Experts of a small language model: vocabulary 4324.
Below are experts of layer 4 (counted from 0) of a mixture-of-experts language model. Rows are named down (a neuron's output weights, with its number) and show model dimensions 0-255. Each number is 128 + 24 x the weight over its row's rms, rounded and kept within 0 to 255.
Before each expert's rows: a language model's description of what the expert responds to. This comes from a sample of Wikipedia text that the model never trained on.

# expert 38
It responds to: The word the, and capital initials like N, T, L, after prepositions, as in "of the country", "on the roof of the".
down0 [130 169 145 131 120 141  85 112 108 116 112 139 173 110 139 147 136 150  59 114 117 146  91 152 133 145  89 114 147 108 117 118 122 158 109 144 113 108  81 103 109 138  94 152 108 113 128 144 149 122 110 126 144 120 107 136 153 140 161 131  86 109 152 151 105  98 124 165 124 133 107 108  86 214 112 147 142 116 124  93 126  96 113 144 138 181 105  96 109 133 113 118 105  77 173 134  93 124 160 141  78 106 109 130  98 102 147 108 136  87 149  93 127 159 147 120 140 156 122 147 145 131 117 139 104 120 124 154 167 151 112 130 150  90  99 148 129  78 108 157 115 107 107 105 176 149 120 107 136 120  98 134 149 118 160 139 143 173 174 122 165 114 129  68 123 146 103 149  98 144 138 113 144 135 138 122 115 126 105 118 170 128 142 155 121 123  75 149 167 135 128 104 117 125 118 125 162 141 137 147 137 136 148 139 127 139 151 169 137 146 128 167 132 144 103 139 130 111 129 151 109 141  68  87 150 123 100 119 139 143 168 103 135 146 108 120  97 130 126 145 119 138 152 107 139 148 111 138 165 138 114 201  92 133 153 144]

# expert 45
It responds to: Colons after infobox labels like Release date or Preceded by, word endings like -ly, -ed, -ive, plus to, up, States.
down0 [125 119 143 186 126 129 135 167 164 121 145 156 175 156 136 107 125 128 102 148 120 123 116 100 142 124 113 184 114 148 133 123 173 122 106 130 132 100 154 182 149 139 101 167 124  96 183 129 161 172 125 130  88 147 101 121  82 106 122 137 124 117 144 161 140 142 156 166 137 100 107  83 154  94 124 143 143 134 103 146 146  96 135 138 133 117 104 124 149  97  98 106 128  82 144  84 130 103 109 151 114 153 100 109 112 120 167 141 146 129 129 104 187  85  95  97 122 123 127 129 107 132 121  83 125  87 125 104 129 151 139  98 122 106 109 138 100  94  95 120 141 172 184 153 112  91 156 144 139 148 125 118 150 167 184 141 141 120 163 102 112 129 126 161 139 137  98 124 110 125 139 128 121 108 145 113 115 119 124  94 108 172 112 109 164 141 125  95 155 122 116 159 121 124 161 152 124 126 115 156 123 126 141  82 139 149 151  97 136 168 159 130 137 172 150  85 150 100 143 127 115 132 121 153 138 170 131  96 179 140 103 158 117 130 118 125 108 105 168 121 134 129 111 137 131 123  82 115 124 163 134 113  96  82 148 123]

# expert 60
It responds to: Ending pieces like -ing, -ed, -ous, -ite completing words or place names, plus Party, League, Championship and coordinate marks like °N.
down0 [147 154 130 169 128 126 125 133 134 106  94 125 103 124 114 118 135 147  89  87 154 155  93 124 124  94 131 134  93 162 103 169 109 107 141 106 139 138 145 125 107 118 136  96  78 102  96 143 155 129 163  91  87 107 110 136 153 113 147 124 171 126 100 110 141 113 132 156 134 145 115 145 156 170 150 101 155 106 118 116 137 122 105 123 172 110 140 134 112 135 123 111 183  85 143 159 152 117 132 130 154  84  83 137 121 126 140 161 146  57  80 121 122 167 129 137 169  90 163 145 113 134 123 129 110  78 122 133 141  95 150 121 158 137 114 138 104 148 111 131 153  98 138 136  78 105 112 129 113 117 147 130 129 112 110 114 118  88 133  98  78 136 101 135 111 120 134 139 118 127 118 107 157 135 111  97 141 119 111 108 127 132 165 173 109  85 139  99 134 138 117  74 139 143 149 159 100 123 115 119 114 131 102 121 159 141 158 128 107 119  78 147 115 136 117 119 193 180 123 107 142 131 113 108 157 174 116 153  92 114 129  97 169 103 119 140 160 172 145 120 125 131 158 130 124 112 146 103 162 127 121 108 104 187  98  89]

# expert 29
It responds to: Closing == after See also headings, the word the, and capitalized name starts such as Roman, Mon, Mal, Pol.
down0 [133 124  90 108 130 108 102 109 115 142 144  80 171 151 123 120 153  92 124 147 152 124  79 140 115 148 119 165 140 126 120 151 139 120 133 112 174 155 154 116  82 124 129 144 126 115 144 117 169  79 167 138 121 145  99  88 143 130 129  96  66 129 100 121 145 135  97 126 129 118 169 127 145 138 135 125 160 125 156  72 136 124 156 154 124 130 179 112 103 119 163 141 137 150 135 120 146 124 151 105 124 134 107 146 110 101 111  70 121 151  74 154 125 124 132 110 146 140  98 124 176 140 120 167 142  94 146 119 126 130  92  97 169 134 148 129 127 136 153 125  97 141 105 153 125 106 129  92 130 100 147 119 118 101 152 123 119 147 131 106 145  62 151 157 152 124  98 115 122 147  85 120  99 166 119 102 122 179 102 140 112 131 108 152 124  78 170 116 130 140 166 102 130 108  57 149 133 140 132 136 127 151 151 158 122 137 122 152 145 126 153 143  66 146 107 128 108 123 188 116  86 101 120 115 149 115 138 127 113 183 140 105 127 120  91 159 109 134 101 129 113 119 130 113 115  79 113 135 138 147 123 103 101 104 168 148]

# expert 55
It responds to: The article the/The after prepositions, periods in abbreviations like vs., feat., and line breaks ending a title line.
down0 [131 125 120 132 118 118 144 104  92 144 126 128 112 153 156 122 105  96 105 118 124 163 163 105 127 104 137 108  88 141 108 124 156 150 143 154  67 102  64  72  90  97 177  97 122 133  98 141 133 103 120 103 167 136 147 139 132 170 137 110  99 125 109 131 131 132 125 126 127 124 142 124 172 160 122 136 167 152 106  71 122 162 113 149 150 127 175 103  90 108 158 155 139  98 145 127 163 128 104 105  88 161 128 108 124 140 119 122 112 139 149 128 135 153 131 109 120 109 148 102 176 113 134  95 114 105 132 159 116 115 157 114 152 130 144  92 103 138 157 110 110 127 143 132 119 137 125 100 161 103 133 144 155 128 105 122 158 145 129 100  88  71  79 138 116 131  97 145 136 114  98 158 135 138 124 149 106 132  97 146 151 134 127 108 131 124 143 149 140  95 116 112 119 116 126  91 114 117 132 144 136  96 138 126  97 110 120 191 158 143 107 173 117 118 162 152 114 118 138 136 143 116 190 162 107 124  98 176 131  82 123 106 152  94 116 187 147 129 112  99 170 117 134 136 137 118 193 113 131 156  83 136 118 153 160 149]

# expert 39
It responds to: The word the or The, especially opening a paragraph or article, and the following, first, original, after.
down0 [116 133 153 132 116 128 128 106 154  92 124 115 108 147 112 121  95 132 183 127 143 127 175 114 105 120 184 110 151 136 104 123 114 111 109 116 145 125 138 153 138 130 135 151 131 137 157 131 104 141 135 125 141 153 125 132 102 158 136 128 169  91 140 104 150 161 152 115 128 107  74  95 137 169 118  98 145 115 142 123 134 104 144 136 112 154 163 134 140 115 152 145 160 145  79 102 135 116 152 187 123 203 112 153 138 137 123 130 139 108  86 116 114 171 120 167 120 126 159 111 151 187 131 118 164 175 152 110  93 146 133 114 132 138 106  97 152 110  94 115 134 119  91 104 103 109 111 119 127 147 144  75 122  97 152 121 143 159 154 115 138 116 140 145 127 106 168 102 135 124 160  86 127  99 149 126 168 155 198 126  93 136 143 127 128 107 133 137 150 135 102 166 121  94 139 121  83 152 114 101 117 104 133 126 163  95 163 203 137 156 155 159 145 126 109 105  86 132 148  74  78 113 155 136 139 138 131 122  95 155  90 140 131 134 103 150 108 127 139 146 145 151 152  88 143 151 112 119 115 111 139 125 138 130  96 118]